python train.py --num_hidden_layers=11 --hidden_size=224 --n_experts=256 --experts_per_token=4 --d_expert=128 --d_shared_expert=256 --hidden_act="squared_relu" --moe_layers=[1, 2, 3, 4, 5, 6, 7, 8, 9, 10] --router_score="sigmoid" --normalize_top_k=true --routed_scale=2.5 --balance_loss=0.00259 --balance_bias=false --shared_expert_gate=true --init_std_router=0.00671 --lr_router=0.00048 --vocab_size=31460 --norm="rmsnorm" --norm_eps=1e-06 --tie_word_embeddings=true --optimizer="soap_variant" --learning_rate=0.00756 --beta1=0.95 --beta2=0.99 --batch_tokens=131072 --max_seq_len=256 --train_tokens=858100000 --max_steps=6547 --dataset="wikipedia_en"
Below are experts of layer 4 (counted from 0) of a mixture-of-experts language model. Rows are named up (a neuron's input weights, with its number), down (a neuron's output weights, with its number) and show model dimensions 0-223. Each number is 128 + 32 x the weight over its row's rms, rounded and kept within 0 to 255.
Before each expert's rows: "gets" lists some tokens that make up at least twice as much of what it gets as of all text. This comes from a sample of Wikipedia text that the model never trained on. Tokens count by the router's weight.

# expert 109
gets: ")", ".\n\n", "\n\n", ",", " |\n\n", ")\n\n"
up0 [ 94 139 101 146 178 180  75 152  98  77 119  88 133 150 123 119 133  85 150 179  62 146 140  66 164 127 196 166 175 151 119 100  93 123 117 138 122 139  74 161 139 138 146 192 132 137 100 109 146 154 186 162 124 203 108 111 134  67 120 177 141 194 172 152 117 104 150 188  75 147 103 157 115 184 140  93 148 176 103 165 175 147 156 185 134 165 120  65  97 162 135 123  91 139  93 104 117  76 100 147 101 145 112  72 134 141 137 135 104 128 202 114 156 168 124 157 132 129 108 134 131 144 117 108 128 158 162 105 179 103 122 118 100 123 105 167 151 112  76  86 146 127 117 194 161 132 143 148 106 143  82 176  88 134 135 161  90 104 177 155 114 184 140 112 115 152 118  54 189  92 117 145  96 139 142  74 151  94 103 125 128  86 133 153 139 134  72 115  60 158 154 140 181 157 172 141 116 122 125 152 150 139 155 141 110 117 137 157 124  89 114 154 116 112 197  86  95  74  96 109 136  82 115 170]
down0 [127 149 106 126 160 124 139 148 112  85 147  97 124 130 117 115 154 152 139 166 105  99 147 126 172 112 138 153 194 136  97 151 159  42  69 114 153 118 194 120 155 172 174 143 169 138 113 131 125  79 120 122 120 169 174 159 166 124 144 119  95 118 175  83 115 181  95 163 129  95 139 101 153 176  94 172 113 123  36 104 118 131 136 157  68 176 151  48 143 110 189 193 118 165 172 136  67 160 166  93  69 103 132 126 135 141 164 112  73 126 138 140 122 159 127  81 171 143  63 114 138 186 126 150  82 127 103  86 133 140 110 136  83 105 159 114 135 170 116 123  79  94 117 103  79 117 147 178 141 103 145 126 135 140 102 146 118 114 105 112  80  82 139 157 153 122 178 123  71 154  98  98 121 188 199  92  46  88  97 105 115 164  88 142 112 131 120 124 112 160 125 149 155 134  77  73 116 144 116 122 149 132 144 159 170 105  51 121 109 100 155 106 164 138 118 159 129  76 134  87 118  90 171 138]

# expert 90
gets: " |", ";", "″N", " MPC", "°N", " —;"
up0 [156 193 118 146 138 133 138 149 140 154 157 143 114 132 132  74  80 120 106 144 157 115 104 122 145 100 140  88 162 188 171 129 125  93 110 139 133 159 175 163 128 132 132 223 120 133 127 126 169  64 119 164  66  45 155 201 104 150 105 151  72 167 126 152 164 147 194 139 102 154 152 142 181 112 108 120 150  63  90 165 168 154 118 106  55 125 167 187 120 162 103 147 147 135 125 137 105 180 156 166 143 174  89  94  98 119  97 150 161 106 145 144 121 145  91  98 107 131 132 119 132  83 120 118 160  80 144 138 157 100  86 143 141 143  85 110 181 144 104  94 152  83 166 134 156 191 123 135 111  56 162  99 122 169 123 150 112 150 163 107 151 124 111 140 155 136 140  90 137 147 114  72 164 186 145 114 136 122 101 132  75 147  97 165 122 148  48 152 123  72 133  96 139 120 141 116 167 198 136 209 169 148 130 146 137  75 130 113 164 172 164  83 115 153 135 161 157 165 132  64 144 129  92 115]
down0 [113  72  97 160 125 137 139 172 130  86 187 124 100 136 110 116 152 128 137 123 116 146 133 123 173  97 129 132 145 153 167 124 113 155 111  82 136 115 111 149 165 114 134  87 159 126 154  42 136  51 150 109 129  78 113  98 146 129  99 112  92 124 125 153 164 202 132 132 127 174 120 135  70 131 108 157  45  82 117 118 180  82 151 135 115 124 161 104 150 134 135 133 115 109 188 121  66 123  51  64  51 165 147 118 166 172 127 102 107 122  57 157 114 167 118 113 130 128 119 100 122 125 139 170  65 156 156 148 111 144 155 183 120 112 127 137 111 128 126  96 202  78  86 156 115 127 156 132 125 118 115 159  96  96 107 149 147 135  54 173 104 125  64  82 204 169 164 114 127 150 164 145  90 177 147 105 111 170  56  88 138  85 112 158 152 134 146  82 168 145 133 151 122 128 130 103 160 141 159  47 149  99 128  93 170 206 126  89 124 114 158 150 113 122 157 143 104 110 128 134 122  94 187  97]

# expert 251
gets: " |", ";", " —;", "R", " –;", "1"
up0 [129  33 129 109 120 133 117 119 127 111 143  99 105 103 143  70 167 155 132 153  54 164 150 157 141 160 122 166 142 201  93  80  98 131 185  91 140 158 136 204 124 145 119 186 139 120 116 136  85 104 116 126 116 140 100 105 185 125  99  90 115 137 113 100 118 176 124 102 104 103 127 139 158  64  99 143  83  98 140 138 114 191  93 120  67 152 148 127 152 147 136  92  99 115 123 124  38 172 140 142 145 124 140 185 129 126  84 126 184 126  45 115 155 173  86 113 146 132 181  76  63 217 116 110 162 125 125 137 116 116 100 173 165 114 130 120 148 104 178 113  89 101  90 160  99 134  94 198 145 100 139 135 107 143 120 150 103 123 117 122 168 103 127 136 148 183  81 147  91 154  69 138 139 121 186 152 119 175 103 135  98 179 164 121 120 133  90 163 110 127  82 132 167 132 125 177 200 101 123  81 135 143  78  67 110 115 113 152  78 122  88 130 151 101 177 162 128 117 128 152 162 128 110 108]
down0 [158 140 141  78 199 100 140 177 126 101 109  95 109  66 149 118  94 114 120  84 106  75 166  65 115 171 129 117 104 133 138  71 146  88 104 159 174 100 201  99 109 105 133 130 122 144  61 144 134  81 155 106 136 123  56 156 102  76 182 108 137 111 101 115 130 137 130 111 144 105 102  93 139 113 103 142  42 109 125  80 106 170 110  99  96 157 120 128 103 112 147 134 146 114 150 153  61  82 162 132 134 106 141 128 118 111  80 172 116 128 150 124 163 158 161 154 125 129  67 154 143 184 156 136  74 160 130  95 138  52 128 157 112 157 147 129 178 117 133 172 238 147 129 117  53  77 157 175 118 168 152 114 165 106 158 111 147 123 175 144 115  96 138  44 157  81 126 175 128  91 129 118 200 150 131 141 174 135 137 112 104 169 103 129 172  92 125 153 145 115  99 143 139 148 154 163 102 116 134 168  87 153  95 157 152 100 147 142  71 125 123 139 134 145 133 122 151 153 169 200 167 126  99 141]

# expert 47
gets: " |", ";", " —;", " –", " -", ");"
up0 [190 154  78 176 161 105 126 142 142  96 136 164 106 139 116  83 100 128  85 132 156 121 144 139  72 156 122 146 143 140 148 110  52 139 117 195  95 157 133  91  97 119  90 148 138 201 120 148 163 127 141 124 134 122 163 102 105 168 131 122 133 156 117 164 114  95 101 117 154 104 177 122 119 180 188 128  86 133 144 134 126  99 126 115 190 157 100 153 194 175 127 110 108 119 119 112 153  95 108 103 162 113 183 131  76 143 149 120 156 102 164 153 123 151 136 105 114 185  69 118 103 104 140 156 129 156 170 103  99 112 136 210 159 116 196 108 138  88 162 100 126  68  88 102 163  97  97 155  94  80 133 141 121 128 139 185 183 110  88 140  93 132  93 196 106 140 131 149  98 140  60 120 144 150 153  82 189 156  61  96 116 118 135 129  94 123 148  82 163 185 120 146 184 183 197 130 138 147 109 123 127 118 143 133  91  92 108 124 140 129 191 146 180 195 110 152 152 106 116  37 189 130 140 126]
down0 [186 193  49 145 162 148 155 119 103  85 156 133  89 100 104 111 145 177 184 133 134  79 178 147 137 119  95  87 119 107 123 162 180 158  97  48 112 154  81  91 137 135 165 118 146 135 165  94 106 100 161 166 141 136 127  97 130  98 181 111 155 171 115 175  80  94 152 114 179 153 149 130 179 162 107 118 139 104 161 175  86  86 124 182 149 139 108 161 130 150 116 188  96 119 124 123 165 116 134 172 138  93 106 134  90 146 148  98 132 147 194 168 164 122  60 145 107 122 141 120  70 119  35  75 163  97 123 125 190 105 132 189  98 136 102 119 156 106 156  91 166  80 135 154 197 120 110 161 118 127  89 119 136 167  89 103 134 188 139 128 104 162  74 126  72 144  99 133 131  76 123 129 122 133 183 147 173 185 117 156 137  83  94  84 155 124 109  91  62 113 131 161 103 155 116 141 106 126  73 123 116 161  89 146 133 111 114  96 107 117 146  93  99  94 115  97 107 122  94 107 144 145 169 152]